From a checkpoint of a small mixture-of-experts model trained on Wikipedia.
Experts: 4 picks a token, a sigmoid router, a shared expert of 128 neurons.
Below are experts of layer 13 (counted from 0) of a mixture-of-experts language model. Rows are named router (the router's row for the expert), up (a neuron's input weights, with its number), down (a neuron's output weights, with its number) and show model dimensions 0-95. Each number is 128 + 32 x the weight over its row's rms, rounded and kept within 0 to 255. Numbers have three digits each.
Before each expert's rows: a language model's description of what the expert responds to. This comes from a sample of Wikipedia text that the model never trained on.

# expert 59
What it handles: Given names and surname pieces of historical or foreign people, such as Ivan, Muhammad, Paul, Karl, Helmut, Augustus, often mid-name.
router:093117133115126147156126141130138178105066105123182171083155164147123071130165140208109129117117094130073117166106100166084165066165113152107158151125162099111059126182147165067140158120193099122146091122109084086136154117103093095186114135096151135130179077112133162165157150159124134155
up0:080163183146106160139071182135107148155162090061141067159083129157100157120139109151150141148109074106121065133133156141166147112163116138158120152082125114148120107099175171083153157097164118105176142164119070127121064081083174077109100070138166143142112077129148116129163145164135170114
down0:156063093127112158146211144156171108105074187194151164136086160133119091098139145127174130135151161183143110117104095146092114109090146107146137141126106061088065157167135141120106124174149141106144154127144153096146152169110075080082089180089111124184131143146155126111109116096140141058
up1:095166127134161187059138133086140139113184138157082127110142127107176069111116164124162122148123158113097158108107121128129136084109156158120126166164107135144076137164168080077130107075204121125135112163115105143176092112129154175128133056083108138177154129108165096070064091131164146070
down1:098107101135150125126138072121125133130103099115102089132119175171159110094140037110094163119122081153162203133131093118081150103175116103126085141101173147209058152099143117143133151137127138121086162111128118083159148114085171110146128162105112130177091160154095124194218134144116114163
up2:133133142087153132117166168073134109123133084149151141152199144170094106133083123177155138132096044157102088094098083123132185120075137116158173110155138106078091092126131131112188084195160083107114087110148152169124144134128170131143117137156172111198119063117141143072146124145127178127
down2:074173130176135113184109149106067122139169171103168102143081106084121077124117164133143140150117187113085150103113156169098197081123091092100160124080121058129111142110125150108114146104149163177168126148172135087068142153151150082181137149089094111168164115169171143163099138127090110146
up3:103166149095088131152150204146122094151107078116142163055137121056122135085090096134170128094152062129078143142128076175133110111132186147129117125088120087153197129141114106142194138140139167123144091168192147117174166138093089155133051144133152080145152160158125120151129108124125137107
down3:100154140178115100154158135195191184151112109114095159126114103161106167130077161107056058126153140131090104158117108192174088137138136175091149094102144141098153117157117126143128103109124160133083111145069147119113148140083128140063054109090171101145139173166123152080163159138147088105
up4:044082124165167123127154167129139158100081126134129163151172110106130117133148145133094132142124140084081142131122082159099138043143149102094094127149130087137131144102175126093042237091168149084097076111114109130135143127178126120103155147100146165134167088120115185134117119100148136183
down4:094088110128084115102096103186087111122106063130148098093172136155148179112093131154134110125079147082153144091114078149112053145068120154117128134172156239094116151154164115150117161132172151184118135153083117178122126090098155129137158161124133113102160125166110159109169148124122074170
up5:121099175070139118057133091157130173168129090176172134069134127140120120150130156142116133156141088158084176167083126138064095095126098161103128148118203177186106096107105144089147179092116120102112113141099156108132121192141123123195127160083174094131167046111139132150144138120115134145
down5:122165123068119171088194156166168129139120139179128121083160121129157107144144095125114133110131141095096082107092071091155118134137122182121145124140133149102172113178083140104131088146192119106140180131043153159071103169126148089155182123125113092097146052137150121149093105068128165181
up6:105173191108166107122104129123101116141147103126173185179076157155080121119129109143180121147125113127153126116061135175122149128069105155121166158149158062145088086148121114161065136107106105080083091145145144183109144144135097134145143189037132080181145134138122159152090141108095133174
down6:111092086091034102164111128166136127124145130137138104108145084124129113135149100156075160076179136121117095135131152105130169100151110154135171167146119131128136115135133153122135067185112092087129142106170092117126174121127080125173132048156111172235194138108107112150178118166124150074
up7:084130161143182106178185138195178121125060129056097157092170112121120101151147117171120147192095101167097094137098116156088114130141142146106140130116151062132110117167126118102156182081197109091118130129077115128134137133135085129133170177141123125155130074148050130122104132124125060117
down7:153064053119173141108077114143118124103155185193074168146128136144168131116152108111086105127090188074156118161127100056113113118059141120138116097157171124138095160081112128121159119102114186193110117129163083108104130154169154137105158158193131145107167144118165140116105077151097145124
up8:120153098115173152125055158090139130047129158140146184128128136051159120122108109163091221154119109174106155210135098155107147083137124161072172157091131103072084156138156114091161108103168152098144109121115164119133110104153121103128117159082147159159107148110083130163126162090129114106
down8:200086173101188165124142112132019101105147116153056161117175089126129168122132161124168095123201172135160147136176121122146126147127140104117077128139148108124060111153105113122101115108158150121094161152097090163104110079117178112107149129149179145140095110088075117115139109110169177117
up9:099124108148101123109081145156120111168122062139166145061145168173168147084114132147168166094142123130123139145077145088112141145133117147174175172107130147079142111118117090081079168089086138149143095114077083094144107134040189114209126104160141142141134119123198183114129127140143167144
down9:080100084158161102126130122095180096120153147096092126081118163194112155204072099089094130130108089097155159135118173100165134119118081121152068105162092123145173092130146120156181136114142147150107126101221189183092073102158146132118136142137158125061115136158107124122125093149111154147
up10:105077171150102174081108073143112162090141116119157091148141119104116128155123139135115165151148099153078112160148101175100181018131113148112162130111116118124068137148096133188133135167193136137201151126126146119108126108078048097117114117047166123138123148096140116132149182159152136139
down10:155136133088127131174067156131171087138124106152144144059217098080106159117134099115122152149163093133119182113099161138102122155176154114095115150084204158066197096136140155115137138130108123143116162129086140115172095118094129144072108135135099111157066161088138124107101153086104202143
up11:182137150124100118072103064176110172105118117165156134083181163120128079169105144149061168114164102111087178136128131098065161110132102151140161105139182097153129155133130123201076146111140080103129121181147133078116127195096109083114070116145128126136139108138212120112144130138108121163
down11:109174117136118104171075109148184165125113106130121124188120149094099097132119177085138117097076108109131151057056117170115187137217062126144152148167144122113120162139146141149180154164113160094135105069094154185158166100135122110154099108089183135092124107144135108091125077121155118104
up12:079072164116109166117105086111086119119169072169118169094166187127096123111117144126110146160091131150090145097083106209152114112138113105131155179111129146119129114133122179174182157134108122075164050131067115144136140184134130088138168131074210148194162106120111142138129124112124148121
down12:130161174113136113113177132144140100081118135150185067095166115079153125123180125126174158145178103103132138146104166142082138122154069130073159139134198124140084149117140184083116062099188116113102173145107159083060123100115104149106059135121112161159122129089180129082170154126107121127
up13:115118148118068133072127181157175166123123154105141145112124135161150115138077186162153103109119072141183056087119160096130192090191133169146145104124112080179071112091169158120134123117138091073121158133090129114132103139136116148146075110112112137157053107125174142169164167124166089161
down13:145111148122146132141125152090129188132101139136129121134118134124115093111224061157188174146139130160155144122197132113119112095160147147101059179117132124088102070056090179132110149153113105108164096103138104093172134123103107097071055116138152141136121182092188108119102119096138145180
up14:107122099137149111098171182121132116195098102094087143149153100185127071130153168150141206105117091160136130056099115162115185141121141149148143167114113178136139049099134156096116149150118114096157080116132136119164179130111177148108091070073076068156101116119180101158151134122145155119
down14:105132146117154171165080070069209070122185135124155146156101075140122124075116144116139129124160113157123116154134094177143139147134114136137168109088117137122136131089133145128100173115166100160117126154147063107175165104050131095102131127200095147195079174069109142132139141153157074140
up15:088182129116127121125137119159136139122106102111188112062181161134110079073182133129164138104108149068074099124162096099167114136104156136135133110149208119148130151144145165102204196110139147084106096124110101126118105133105139101236069131090129146159143108129144112150088108145122116182
down15:143143177072149111113109120166164115117118182152124136145095088109134136078125169135138215159088172082119139101061132062165126076148119116132123103109152103097196133124146168123110141137152107124115173112125205120109106160096115143163128075132094159187190084143132131140138088119162058093
up16:115150195125147130122198143081070097125157165117075139161090162088171125086129121118115133125101095094082194090196107148108158163137192130114143103143078123142132151084129114163125090094127084136119139190160118089139109071076128145146137122055108082174121109140157099138124184132115089133
down16:063142127148103147080141107141144161118111089149036098130122139126139142158088142132120118162154140119111083178096116141113134151147120136106133148119116133141143120068134037108184181164086120157222076089139207107088088152124130137125133107175152108143098164099142076145186127150118150165
up17:086131123147176117121146156155105145152050077153166110141150162152105083134104104164103132123139119156120167175128160142071134116137093134104172151112098098111055144084127169053195174105147109131106136142086137117128122139118062084159123116113133117170082142186143176117107172141062184165
down17:152129130100106123149168123118096148114176106137111114161101088093123167102138105189082150107100076114178118059131087088153164107142176172140142197163166132095176109143127118191063084141145182055191105101107115098112101142125158118141108106146141204098128081089141130131133116163134103147
up18:094082118141088143168156181069081194120152140126146122081146155161125159133109145129080138065116187128158086162127124115149142063153203141099111138144104158138175120156135086085114120134118121082175156116143107078115113143065173131134173145106171094100203105149110101136134079145140089161
down18:161200066145136106140142087123120120139147061099126113094126136202128124105090170150124111075131140142196096166202135117135077195131153120113168117125126107086198082131115125164104121156127131143165061111108165099156108088124165147169140173113133112087119126151121145100119079092163124066
up19:137108137060105147171135156110176122125129131169141137152176108092140167112160156148063154199196215153122080100075145119132130154116086185122115164107109123139100150129087109107124110139124102096132129160085124168074102185085161115154082113176157097160072178121094117151140084145115127144
down19:127142162116156102069132122126094097167169185098161153091083120143132103186112126086169142056090094138136150161163162115098127124124126146142135128119092135112150088129158173160077129117162138141107114132218141116142128099182121192122139142098107104199185071112096138107055175084111105106
up20:143186202140165191137119101165118130086084138155123142103142124050104024123091075153153129169107165111107132113110118101165129091076116148081123121099132097099117145110175162117174171135142147128135117132143173104147118118066125126106195161132109133138149104149128147171153101090146054166
down20:143120165156105138117087167100167130114129046103079127102152112153127204111138110116091097149120129108115155187109107171124098176114206091132129091072158153177164176129148129150117099160135090125109166084141144150124079077161134106182104141095103155127142181059107096060126129156163133141
up21:149104180143139188063152143111134135069101136089105117155112088110075152102141196139218127105142128053066086115139155132160131149163129157146137128197129122131136093093104137125084162050180147110095152141084141169163153174100118118127183125180120119132081143119134127120107114104098134133
down21:127132159127142148114130125098129095142121111121079095136149139126107183083166189087125147098147102084084136123122158134154105161103131190122150172185106156161187110062072097183054126088137179177086156103175115093185081131131101137137174081156085117063115121145113148108128149134153156143
up22:099069143162130171177116130051092142105145147073156092104127116133092146151094110168211151177186097071134142065150121141078133117144142093106181139090106063143141151159104142116149145125184194152144114145109119121072154142105119094128084165116155100126124105107103102115162166129168145087
down22:155159159131143100134157149133152196115071116206150122157153135119098128154133182133125060106059140175135134131106135139139104165153132090157111134128128135125110122100178100029107119157109038115148145132135102149126080128137101102102148103150152120225127119153141134149063103143063138103

# expert 20
What it handles: Percent signs and count nouns in census and election statistics, such as % of the population, votes, goals, seats, turnout.
router:158098141138127095157116135110219128112115101111080145097170136117134107118119176149057110088150086156125121151176116141094157087120104150104143126114125116149137141159180144104160154157174119154142108113134098115160111063112062117135167122128121127050183137049174200135158172156089119188
up0:124156158124133118133136123129168110105122154131112096101122143130132084147139149152040104158096184170153041162138092136061150119141147095102064123170087134172119193209109106162172144113083131181116094091113075131091147079189110128127104187151133168153147141142137174128138100123135134124
down0:196116064081163126115117139106171120180082130121086193107160099125160183128126118132143126121111096096119097131143089108167110137113123076146138111107103155079207083087170158129118102134163175136145156145129100153135091135089140088152113117101151148119078150064158137083123190172191091169
up1:177148129073163118150124139148226088151084115120120150115130170124103126109100095146116194103119103126125102092155110089069167100108170148146070112156159128180159105102198128150124156087163093139115118128133129104184135108094059073135164127146092170125205136092129152138141161095134083112
down1:155135149078067101121108165150152102075158143070074162103113135153095163120125130079122168093110165112156166119140169157138123150142151103073090131187146149095147127160082112125098118079139109106108110168137050155159178118158145125159165124144120109026146147148193100150084126140163170132
up2:126084124112064131155193132140152116112141128122109096062182157174158070109158150092089109166138134155087117190145099162139110126144186101135082118123140155153105159112129140088142146107113095110143130132112127140095094113114184106112173185154160084048102135065185179138158170178116168126
down2:153095145127156147207079153131142129162088108160124132120114129143086100165131093126092156120106049185136046135117080091144124125109084119153091132124070156131151118123150139066173151164157149084184123118127148106119118154185062083096136165204159156113117128147154142135139068160151121100
up3:093135171063085120146186125050158108128145151124131140151126084143138108145121080175133156167115091139120177129167152141095150089112152085084166171128084131131113173163155212125180144118101130134131130092150155112155147107116106091122095134192143094075105099075141177130105123195084085155
down3:115039157175119120137159104095214136119124160173167125096158065083100113131120094136159132120160095199142170136143150135163169162103185098102144116166118086058100124062111140096131172130106083148131095140131112114080117140132151124100071152171101118128078153147116172143156086147132135141
up4:115144084115120080053145101165108105123118163153119127116179140156120086141083148100104117122174115129169149169180172125138182092104133133097119111103127131132087138154119158093138127138116112164176082101175106149136140131153065096077091156152111101085190058095111199151124189131084126200
down4:105105114198132117127119173102140184147194187086173037170151129124165139108138118113135141108154132160120107062136131108119177134107097155122152122131139109135170138130121123130192093108132173070111076095081126046120183104105175152109123101127140138076158120178152102089116170137090109104
up5:168140162112145091132108116131154144085125105114172089080197127114085071156110093156151139137183156127128152112145131146085110175118072174187121083145165144109149166146103145098175080088139093178116088080100141108150119107134078168136133110162108165114215121173124112120152084164068148098
down5:108148134089082154105117115112100115132113172113154161140083109148147148110128167152062162160186137151078180119152120087165133113126125085081114113174077170153117172113104099138031169153129210128122126147099189132174147144102159139133123167119091084106138105174067078138144107117115179117
up6:144083152099098102068128123110163093075127115145122130087118180124151139128131146207182077128147081149120135173138108164191189118133116089106176089030112101156133169156096192139126152156176123089073098127133082112108096109111119107129095131119176133167140135143178171154092139143116127135
down6:138151128153115117160151156135162120067140080143102114094127113143106102125137146139123125112151131255157091145156095164115059130119119128070117086123114116145121066149152115103154176146100155163117132149107070155080185131102116158130187153086069111157115197174113141158110126079108099168
up7:103165094121127108141120164161197137123115116128094110119130168134101148071116153143134102107144093149118097115091123191143134126105132137084125123082180141141104164154161102092196174188069090099122152095206106120127098136160156157160092179171136056109145100071125155139090158169057127118
down7:196125116151102183112150115136081137159106165103073154145118138175091132121149174171177093050111132138123135140066076106109142139155130177113118092157113158129124122075179066089125134103102102118095109133101183138140160145143096124120116161185176109084086165118187183126126132169108084087
up8:096111081105132168128124175131096157107134129131123156093119070125132124175129127116154090102190124091110109132148102196172132081148066149171098210080117077110122159146166198091087093153148141139164077140100093151148112106119172160097199136141138168094106153127090100127144135180083115103
down8:119083143153107116132106136177108123119101104126168141159153201147069153148119092154136077051102127134165137120158198133220151112073121162142185094128147096088117157103153130138154134089119137077131066163049116129092160124111166167089110130139116098085162132149114148145181106129107098118
up9:116090155137147172113157113119163109139170158117104165114099145159155106110076107137116111185117075053185158141177117108121110133100154169159197157136070139175080112120130065105149162111159114153100132038137114116145072133083093111178155131109113140091171104117150112133161184139111082161
down9:160093068151187101142126174159182100124168138070102167138174108118122159127111103118053131095152156143152082117097122074080152096121146109119130114187149152132082138170114141130123098073107104141097164136173134130102057135078127114171126093133112202160135116114127192087192143130134160140
up10:136145151090161133134110086142165155087105139142093168144187080144115081129106161139078134125126120197134162134157065087075067144124191149110112126105148122144119137120109143104181118175190124115134073127140127106148162089059145084159191153155083101122136056113117186143135087134095129099
down10:112184136166110170228131116138148122101129158092207138152182130101139092145129144127169145151120129147121133168147085106110105100138131062108141188065118175153160125146101139077193096099121069103091085167103145125107099152123092143094121137176098142122123111108113112073103130096189134084
up11:089165153105120101093107109059168047142085121172138193105089095117102178120127110161125151097186046085137174143123160135143121172133165161118147118129112082074132105134109203113162151135155139160116113092131126170098139172133122117125117082158164157063177150099103146161152124166122108127
down11:119142063122159078100121152103151165125089178134101203146103158108146149111133123128104092162106176136114089137171133116092103245063161153143108123139106082129121124081104124149100101152086149118163138154157110099107155155163134145141133057175111136061094158129129127073095167169127139157
up12:116126150122132098169140146064114167096107132175138159124103161116139165101127253101143151191141134145098153115153112106114114130147133081153115124154105146197080162089150079101096130156117127130072129143128085141138059134082186155123158124190086135060098119089116141100128133158104131170
down12:088107133108121129158145165138088135053090173086149153171098087129118094132095109151082175102130116142087187086108108085120071157156144147154177143087124140112082120132155109136136150169163114152163164162131049091137141095129114109095149155136104090158123076152124132201192160195108156152
up13:131075114130078122165120176197134182098127141153067083111100131151101119176178168175105135112123112128138159117141121175120102183084112162161085048198072164168108177100154135164130112170142129124100123140150103086151143124175089110127177148117130104064161118130110085132087119152101113126
down13:132110098158177139047134085144099064131193146163151178074145134159136105139085096125174143112153142054117141105077120086133131105148080191151115072148179182135128119145084112143110149116164183125134165123112150154114106121096133118116160115102132141080122114168160099189140141116151153052
up14:174136090159080144174109064108130124152126097081155192068076155105084144119135101174118147163144111116130167229146107108131069107121139160130136128087121071132121158173166157085170176143140101148146145085106144128126113045135101144108132132091183117139147129140133177084148105177125119115
down14:084135104182103111123066101114162131120123170139083127162166141157196100171076080115091115101072097166092206158191157196135160137069081128108123105073127096116112100121128119177106116104174151109157143155184110159128130122138138122126111086171167147122120117143098138125135111139057148157
up15:130133116134181092083158125114166118140114142166162161133125132193114094077149150104135164141055113118148095137161112162128129081118105132157091133165193148135127143154096090204138159146098101097073119123138157088094133120112078132155104104089106071097128090070150115203088153126169162206
down15:122088111146067082036084141126144137133123085123138096183115092107168159096178135115154151154149175110157138149099136178151121055160191097133095059126155167101106131119157156120152114143095156118114151098181162179122154110165132096148163096068176080115145139121151118148075122139153136090
up16:107117125141097118206108177173145077079083118133077137125112153142122179093106108114148139151056114149082135174166145068145099147132146144098187137095084109090126162087138106072132144167113145118135049131198127155150088096085138158146193138152180152112151130151111140127120161149119081159
down16:130114127083108162088142131133117127123148173106130085110130143187106137148155084077159197166160091110121107104111117161161105079087148156162079193122103146167146161201109109188166098132082102127188139087118159091151088157081108097142110130125071089186135092166117183118107124091141124151
up17:121087129152131125178147166096171066110101073116185140098154082159075147189084137116119164115153116119179107174119081128095116173106151089141149094095119092116115202147177150090133126108170111115137122100119162129119096153185097150155142081127123118068140096085133113157108192113080142190
down17:071114109131184172075143198135096136144109037177138167162141156073132119142105116200142139125086161079130110132152172129123106135121150108189169112131095079120113104167074161164083150090125127156154138112191127127132142072143096090115156150115120095065151117158144148074133104160122140118
up18:143121119151099127160104085176191125061118098158148165120173150057154175139103101118102167093179092128131116120133077096075130113144127116154176108164120129091079166163059073126170141139159123135129177138139105140132093100124121100126126074150162198106142176076110153071161148163108110157
down18:203147144127158074143102131126142071174111077152078143130131174163117156117187086169139110120079157080132140134136149136209098156156107141064139117121147059108135090167084149128114144132179103149078133104130136144156064110148103136101124129129206076167083120104144154147129094151096099139
up19:159147165103148144154123156134080103100134124167108124093151124175091118127085102179087137164130121149122090110097114052112161114154146137068117107047093124122147154104093171147150124177180172185094179147105066098134146141112063147127145107121128092080165129184111147125097122139166119210
down19:133168094082119162141166140191150115102100118151114113089149114140116137125139189139212104149162158101082172050094091113149168131130121118184123101091124205125071146138148130074151103095118124132147114168113133121086074143127184120137156124098158091202078143142156073105147143085113112137
up20:147123113147191153213202122096129152148065110150101116111115118113116158122145151085097136190177147109090141167108202158110116132152095136111065109167097087093116169129111127176098129077097172128133126198158141116172138065158128111103138114156150074095131155104119172100120112086102147137
down20:109119164113110180153154101139057157079128142109117088125070145219138047142087112083092113181169099159079089132123166157147120115172105106160150190119157118104080093127110148154131152161116111159135095145144124091105066148120140145103141074177144148159152150108165102149109186129140091144
up21:170073188166168124090104151104157116086077055123141141143109166152109086104081133133114111108076149181118136084132065106105161134108184122198173127104093148121124130161151175125081127120137107157129126095120109134200086128125107095159185107103161151180068091143133168157146155124150153136
down21:157142183116094149115187128159111153097142116077115131113138119113123157159105189152065100050125168127099114143098136136138180129098108159056107182186156116122128199152122126166177120204134127096088149080140147124091119142156103137148181112109113112079154078159085120096143081120115091149
up22:134068154147150093179158177113213090130136092065061154110157127089083154161132116105084194092126133158138105127172146166125167114133108101155122155145144101119139105158125127090167132107121208126105098139125135124088111105139135178094115148075201088086129106101127163179119096150157169117
down22:092145104150136167118079141114087173163143144109150171174087125147159120096115125164197122128124118094174133162104095195085114157124107113153069178077146129183137103126161115115098158064091154177133123094164126119109129152143148120053139085103105140172126124109179122189110056143105076108

# expert 53
What it handles: Short particles and word pieces in non-English names and titles, such as Tagalog ng, Spanish del, El, La, Japanese mo, Arabic Al.
router:113132157085100153181129123137145191114107110113147165082136202122157102138154139150095146092134102144073137156123093140111143113188091122122133125098169114104072131168152133119182120173135167138135088159117035055162206095073082109155100124108149101128139144064114139160167152161143121115
up0:134137159089177132143191116093122145134134122103072082167190159196132142124149155156115185076119092179106141128076099121147101090114092114127145081115194130138114123130125128120167184119161126147122132120137114087173120017122128145175099101100108126076117130067093139143121159114196154123
down0:064188142110093092184142127169129134216092086129139167162122096060098098155091141099144107135113115150128082115126132112096112150166122208139108170156115142132112119089091142134142143168115124142110118114107168182114172140133099147148178129067119091177121126168159142154077148093056127078
up1:112165120151149142106062079125135146127092128090124124106098127116080063132109140157064135140168143140104088103110155141109164199145136107104176098088138156169134146109133125143139164171135109096149117167061121081160219076175166174161128132137128168146194181103088116115091130103165117092
down1:114099094146123061136120110152165142138148166124116141079101114119132147106184075194241139198154097122184126108144090168165121142137070141113115154103122113124126141133107133167130076089161141145088122121140068130088147130084128080191120190083092136135138165101094161112155101157140109108
up2:132103172179149107083109139126110101104155127084131142145134151150059079139105140168140137104097158100099155165068142127148116082107107152182192188130188140094216125108171214145144155064166115107114132116089124104171102121109078127128123109125113105132093100170133119150111168157100170097
down2:113152067148142137085205151098166153147082124171132143149123121119159168062170189112148119172081068099108111149148109113141121152152185132135136155147111123177165151187103113089103085101142142071138129133145049140166113139088090104104125110118072125064095117174113148127144112187146156119
up3:138129150119119125138101089152112140135167094176097112171138134133160120119095136110135178116153167084133170116165155109054104133138152121074143133100206081066084155107121181109178142067152091123128135158152086100117188100145150170128098136109112141072130173119143079148120155159209074080
down3:142186071069150128142168149029105115130103132130121150127148137073128123127137062207104124120177133109149071109143138078096130157119102153132186123121096084075189149174143134138097124178151126082154116155141118169121132089120179099182122155137139093170078106142116125075150140154124151111
up4:133102188180087166111128131159216166153094139115158099114120137200125130144123160113144112161130095075164153078138144133137087141113063165126081132112170103117121087129175149092154147108111156076084052143077096195189152097087154107144101136107153096144138142105151156134107085108152123113
down4:119127067085125122153128113111180183115127132111127062134120129175161089106171061170138146073106203168100165134108119110143078112142083116127121136082169052129126102127165187146152111165150093098168158128133156092138137140127070089154151120125099132160185142065142113146131128183170089131
up5:105109157070077161076070122091090200107130133128122122104136165089115102133096135193088154110156106203086139142072092161140102134140094124073176161100154120103155133129111140112129152152123132133165104104141051096130141113138140122155164160126179159217155141141057097144155136106117142098
down5:204127171166098116124138142167081116132158145179107112087138143099138149134181158142154160140145164113117138095114114113113120123179148109077150119132195080076097146166167137119147132156142149102106126188105105085134100040115110103047091148075100100156114173063132109129162122132133194097
up6:158159183113081135129164122101074120138088132114163124166137152188182079157110083120097144116117086068120126137118095174104147171137136148119192170162103187121102123122139118120110082131047117102091068190116099161092118102084157171186133164146136115173119131154143086127139167105116172097
down6:123174198096115095120135119078108136111165094134134178141071098160160131086110118119142153143129189119115128114133147166093097103142101062118184141140051140215155159129135102127097132112161157149051102084145187123129074147114129128132172122190173139107163102092132144138135084137072142146
up7:086097141157114152132135121108113109136093133181093148122119155091104136146093169096135177053132089127130146112153079162100163080128121105128181178146113102145125177113176161068189114099106135153185126077115159164101123160130137175141105101070187165153105117183111063074165161135106112162
down7:085112171132089114067185102134114129102114073120151128084120136136160109211162125165136134144146150140106123149120113151146132164119063161126213146114179050082138166102109131129161082137142125094142088125131096111165093127098089082153140179129101031106142165162124145133126119107172164149
up8:104122124104104133101151155106126168168113129118154140128176078068109111140083122168109166167092109137079122182160088166150181110116135114132137097130197090084123164103140122171148107143167106107089127182155091084160164059094163137165067171123165062143116125136140121108130214082139123110
down8:129146168113125089203144171127132132120170091162095142150146094154083085072109165162073146140158185127110124059117114122136112093109162139194146125110143111151164119190068176105084155127107129096074123122093132135107164177149136092142083118156116084084093102128134136123217142120173123094
up9:187088093112138177155089179103093078082105083112111077152185085113103128170146148149103105140105134147147189145133136144113069124189084081100132133136124143108093119101147182162142136088149173176145132175160150121122161115076087198136111138059145131116081096078105137133162102126134092132
down9:109134112177123156071078182103165082083078079159119135104172101083124144128153147150106123089121160090172166150097116145161125117156106138107135095162133094129065154119094185156091193093134168200134180064133151126125120110104083177091148150137129153102135178131158126119149100086097093166
up10:095168127105109094144095101120105100124103064075120131124146150101132099139161111131134141171222148103091178160122172107102166121139131142097160091112184124165105217165145085112176119107099138134134099157136059126166131166094108140154065077114102156153150157136107091106210151113140119097
down10:102148083124141119155148118187106228123152132131127129124089150156095114134085109128178114077109126140121105082167202141132065122163113132144133094132116071127140057122113149152104089118120143129063177132144089127149151068177146154157144124117184152140109173128098117203131074147160116073
up11:078124133135126088027124146140099135146066108156077130111136167111096103123174185161177171111124114134106144122147129079128117159147118145169148133132178156171113114158178100108088179116128148145080070101106098155216178121171099159151121142146125193107135109102149154103172085102111103142
down11:157111163093096114177112145194096217175127146099128147119109129131098105151106139147088142131095189084140111111098122146148083080107143108084116142128097152158079133092130202157120072075178127133110093180095101169114158182078125194107145111099130167141078149093142119173162140142115121138
up12:154102191134119175141173158142114158131107090117164111064138176133081141123131124123150106121095126129152162138167103162143088158129102209141159091049084135060094099085154179123147175143143115071069126149101109092167163106086127152084099189110171112099095150113161142153130150164108120122
down12:144114124083136107176132153126083129096103079127074124182121137161157008113126076116162101113151117152147192102099165132089145166134172142116142180135138062141155088143138134187087117159087113090113125134106137111168139086124197140121199155138170101146145088088128125168123110120116154116
up13:105096186084118176171121160124114092124131119112168126116086200087125133116099132158107185148137121070065151139147094149146132175075087161105198136112105121083081115180091175134163126122107097167150119171160136062147110148128105132097115155080163089184122129122051097126125152122143160114
down13:140092199147109158147121125152110114071107187147105094102191164126086145176105109123155109095111137147133138109066162106128129143173156129094127157078158077107142188110157125078148110126149123120148113138117093108112100124104114181118094108151162172233163120082087059127196125133109138102
up14:083122138150131187103140101142157131127165130118130141107197169165187127115094160127117132133189107123096165100123119101132143133127153157132171160126134069142140215138142129065155078117098119128093132141093096071068137184058170100145163132086155129118135136097129081067066152160142099174
down14:121151041102168126114149207091126132117132058106161086125140111109114147074112096129097093107156158142153129079140116073133191128182138114123144096099083125124129134146104110166171099100110144135118125107087138143157161132128206120161148164137169057143200145121114138143143125167132049174
up15:111119145108072160160174148102108143121108095204186165138151142111169111161095121130172113120133095113139100127134000146111088111183134131149101174148126098115183130163133116136116146103124120147101074170173077109152097116151064148160092096126120147161161106151203135145137101142123138124
down15:124136099123117085136134087144168192139145142137104136164137115142137169142092201104151152134123108171144129154131130112187058104104103111135159143144160133088167099153123097153184228123129121118130124125088172065085112118065128129091099110147177117110092143200080138072158086106092077132
up16:105107100161119106114151155183085127107115127223166207159208161117108112167180138136143132169148144070122154144159120112129091076100107102094130157136123120115169133108169139139185116125118094140121129129094104089159166134066125156126067095082132107076138142091144051098153118138090160112
down16:108144141114121116102080143161092061078152123085127122190138112128154146158095120154124120120169083152119146146101142130114151098070144141146125167230053161113089063106100145125118096119065153145067120161152163170128143121177134156163143124151131119108139060174139184123179087117122122161
up17:105131126112123154172100171160143102195122126151134180091124147085085116137177113156125168156124133135097132134086081133122096105167051159130103108085132144133127077148144115085116114135129149158183097093151067064176225127063144099186109172120114108119136160077131144160112156112166105104
down17:144077118145141160105096097087152118110133137126120129131118121141093123132125078106191071124102175141077119083094128125111152145126131070166116059122175139104204138125119096193079118166166151126111135178099074168114132103154138099138109078148150138196172164176093212119100150103142131171
up18:086139194147063113187139143178153162090172093148155137110129119102148088094124142136156117077146110129101117143129080171111100140143156155124112137101099100093126091131134201137193179125216126054102119172161109102189128147098149107083113127119156048112136100127124128167148141153126135091
down18:115137140146151147145133148170154131116121156127126119153160209136118142129101135133073095100085115131153139134112058139099051177154155171150157110063184125117087107139076182150145082156112102139093095125081142133171164157109147090081103115063144126160206127140126168115121135091148108048
up19:147115075094155230106151162072121093120111102122176169094133119123108151146133149048115121082124147142121153168099115157145124133210131121209094146134117127088116068176089122119164146111147147143123128146057109068137155123142130161177105118056144100118107111141133152160150153151151169139
down19:167063178109134181180142105109119165119147115115176137127098144145111170169152135055161137098172079140099144127112098161147107155169158111174129049110140131119134164185118093122100139165068100124135086138171142133141149130129117115125166084109096137117162135103086169132025158085128070126
up20:139083123091124141141115122169102169121074158141099186126150128102140080117111142154154149150133084133160072147146121155141146123094071143079147161058185073094097146106198107134076165090051183161103114130124152146184161112110086124184080144132112107173113091101131155113141149137123174159
down20:139101094110212120135116130116122138101165113133088177122127168159090157149095171092132175104133142128101129072163058125142156079131154088162143133100110141187157135111109113128148162143147075133135112106185069142131079133129105087056171139208172126057106162121149102137152109112153175097
up21:147114090109123141195111105109115130104095095135092162117208124113126149142179150170159099150115164106162167136158176154073142154132048167122116115118148083094174124077150103128114127167153141088164144197076079103096111122103111134129117178133130141105095129064137103102167127116099072052
down21:072105094120137165104052087116100144120115125072144123129183114170121117110058151145160074143107186074164126129111179140144128111102126103125087100115111136151141107138142176119125112156121161187075183164202107108102104206120156112127107147206098139142169101143136093085165154116138143136
up22:093123165160143166131122098174133144178129051107083128097129183096102108125112106180114139137163067143093127160121057172147157148105181097123089128132085121180081115120142142110155142106127172146119133193106105064170171155130132119120129082083144042143163122123109164125131163173120071129
down22:108132121166091083152174132099169129162100089146151156100096120164130169145083116105064079190117069141147133174112162152143156134149187134153125128107118153190153158109080112147112127119101088132144111122107108159087148105084076180105144144064138222179103160094153116085112168109100097126